From a checkpoint of a small mixture-of-experts model trained on Wikipedia.
Size: width 256, vocabulary 29424.
Below are experts of layer 5 (counted from 0) of a mixture-of-experts language model. Rows are named router (the router's row for the expert), down (a neuron's output weights, with its number) and show model dimensions 0-255. Each number is 200 + 40 x the weight over its row's rms, rounded and kept within 0 to 999.
Before each expert's rows: a language model's description of what the expert responds to. This comes from a sample of Wikipedia text that the model never trained on.

# expert 30
It responds to: Taxonomy and species text
router,254,168,178,157,135,211,196,187,188,227,131,221,217,166,157,144,203,180,199,233,236,230,221,305,219,136,134,250,211,189,153,250,284,185,241,171,213,166,218,220,190,268,157,173,191,221,229,261,144,177,174,154,176,186,176,78,181,90,177,154,172,206,113,209,146,230,208,240,166,183,160,201,230,207,190,171,174,218,238,205,219,162,152,204,233,262,169,204,249,160,202,186,152,194,174,183,174,268,207,191,120,220,196,202,175,244,271,191,181,215,215,158,296,181,220,203,226,219,124,177,107,149,238,145,204,191,184,210,202,231,180,142,219,191,255,175,236,179,176,204,201,156,209,282,197,197,206,107,211,216,153,168,205,176,92,167,240,196,229,233,225,196,255,160,192,188,199,230,230,278,157,212,227,253,249,199,240,187,196,135,170,103,150,201,252,196,153,217,191,182,192,265,154,201,228,179,209,184,225,193,149,165,220,224,199,262,191,231,218,201,153,277,190,184,205,243,237,263,180,157,284,180,258,121,170,277,247,189,122,210,186,193,177,246,173,207,198,215,197,218,203,192,273,136,206,181,257,156,208,280,255,217,247,237,187,166
down0,211,235,175,183,185,263,224,211,232,130,240,224,174,179,213,171,166,247,142,221,244,180,185,147,171,287,247,155,128,173,233,135,166,187,195,227,188,176,168,207,167,197,270,203,165,214,197,238,216,216,178,177,186,168,168,172,223,277,113,213,173,204,181,183,211,178,209,151,177,148,213,258,230,155,177,138,209,191,187,229,194,234,286,233,200,128,138,250,217,180,150,255,278,164,226,263,192,266,168,131,174,168,271,251,194,238,83,168,233,128,219,188,161,203,175,196,189,125,251,247,192,228,156,235,162,140,192,193,193,231,263,224,202,264,195,220,195,260,154,255,210,188,225,177,218,244,197,282,163,172,150,240,138,166,169,176,174,174,122,184,273,290,99,229,209,199,200,234,202,243,271,225,156,169,158,245,197,221,213,218,141,203,238,94,174,181,233,155,273,241,209,137,238,218,188,197,267,238,167,213,223,189,221,225,188,185,201,236,253,208,229,192,200,153,196,210,217,264,185,203,185,192,231,124,217,119,185,156,243,209,179,207,218,227,187,191,197,208,175,183,204,252,201,201,181,245,254,282,260,195,158,237,124,191,283,221

# expert 3
It responds to: Plural noun endings
router,167,184,99,194,228,147,181,177,136,182,291,187,234,176,228,205,162,276,194,200,176,221,224,256,241,190,139,158,229,186,130,145,197,282,115,160,210,230,217,189,205,168,225,234,230,192,153,254,198,158,224,261,210,201,139,158,160,241,151,165,171,221,214,219,256,243,180,255,150,183,224,283,156,277,210,192,202,190,201,235,191,163,179,225,130,197,109,210,246,199,134,231,132,226,122,213,200,244,255,163,189,196,129,113,245,217,183,130,230,206,158,108,250,183,240,199,148,219,234,258,210,185,208,198,201,213,242,209,206,220,251,235,192,207,150,149,186,215,200,226,256,188,162,183,291,188,255,201,211,120,229,109,206,161,158,143,187,185,164,257,255,184,216,178,218,224,174,217,171,167,173,154,255,177,209,227,244,206,203,302,124,146,151,165,200,216,196,134,205,217,213,184,220,192,220,283,222,234,240,158,180,152,211,157,248,150,165,207,213,171,196,238,258,219,146,204,192,186,210,226,203,238,127,218,185,173,167,154,283,185,296,178,193,217,143,143,199,178,234,144,179,190,174,244,155,185,183,195,212,203,130,173,219,175,150,213
down1,175,267,237,111,214,186,223,262,225,222,237,197,236,168,129,236,229,227,202,148,157,143,142,205,153,200,207,260,194,125,227,137,208,181,233,133,266,151,227,178,159,168,129,163,173,214,260,181,243,219,278,171,255,222,242,221,155,146,246,236,215,187,220,191,141,227,225,208,250,232,197,206,246,176,242,221,191,150,131,184,146,213,230,251,172,242,259,243,218,195,223,154,184,188,195,170,139,144,253,152,194,148,230,151,259,266,176,181,162,240,208,163,156,182,160,233,243,195,199,150,241,113,222,184,169,227,195,180,245,174,185,157,220,140,216,208,144,179,120,194,199,174,159,178,233,223,199,231,241,228,214,170,233,194,198,225,237,155,271,121,216,207,247,188,231,217,203,181,159,224,257,286,277,222,221,234,177,194,221,251,249,262,150,250,202,163,228,178,199,261,152,68,167,193,138,138,252,229,225,210,217,235,217,153,248,253,236,197,169,173,165,237,194,161,199,160,206,224,186,175,149,197,197,236,242,246,214,134,160,182,204,184,219,210,184,203,253,211,285,162,249,204,197,159,195,269,140,197,236,285,297,170,227,239,246,202

# expert 35
It responds to: Infobox field names
router,209,154,243,191,142,240,230,179,214,130,158,135,222,178,137,123,191,241,278,258,179,237,173,197,197,174,223,174,182,195,162,186,213,257,187,127,155,124,202,221,168,204,244,195,237,156,150,278,230,191,179,217,234,140,228,215,220,156,177,156,243,138,121,257,207,150,204,102,183,182,189,206,223,147,172,213,190,201,223,242,209,179,188,285,155,181,205,262,222,135,226,240,151,207,179,258,212,241,186,201,185,180,187,214,158,233,202,246,204,209,213,164,209,232,190,285,147,196,178,288,186,250,248,199,232,160,143,184,151,239,170,140,170,277,177,173,196,253,107,167,237,189,221,220,156,224,272,139,169,211,219,253,211,182,173,190,252,218,228,199,272,207,183,248,209,262,214,224,203,175,251,224,183,241,141,269,231,204,195,150,184,183,133,165,135,125,198,159,195,252,155,274,241,159,193,162,160,267,232,185,231,113,194,144,188,183,200,218,254,286,182,198,178,213,183,222,176,244,203,218,242,236,222,232,211,218,246,187,187,202,155,243,179,210,113,206,149,192,254,201,205,231,198,185,130,142,223,118,244,124,138,166,178,165,267,250
down0,175,105,166,174,216,186,191,196,159,195,185,191,227,248,176,235,234,224,208,179,225,110,177,204,187,201,243,193,160,212,217,165,213,292,84,262,163,210,234,168,227,240,176,205,222,205,200,226,188,165,231,107,127,229,106,202,162,206,219,227,201,246,182,102,182,101,280,228,120,175,199,238,256,231,187,154,192,213,228,167,183,206,236,239,232,185,174,143,176,162,132,247,163,231,112,181,176,217,196,141,205,218,132,232,237,163,187,186,177,178,201,247,179,180,303,185,277,207,239,103,192,189,190,239,151,207,270,158,186,226,244,230,215,163,176,227,198,202,245,99,190,211,193,263,195,170,224,256,228,182,103,202,177,187,148,185,182,224,171,207,198,221,193,234,142,222,241,193,210,221,182,217,225,198,223,187,162,226,197,203,196,150,226,102,157,232,229,249,164,142,287,186,197,142,219,254,214,162,179,220,179,177,235,151,170,201,215,235,258,200,173,197,243,184,184,184,126,187,185,240,172,145,201,258,119,229,231,190,214,183,226,135,201,225,191,239,279,232,139,237,233,253,180,132,176,255,191,180,166,219,282,220,128,243,194,189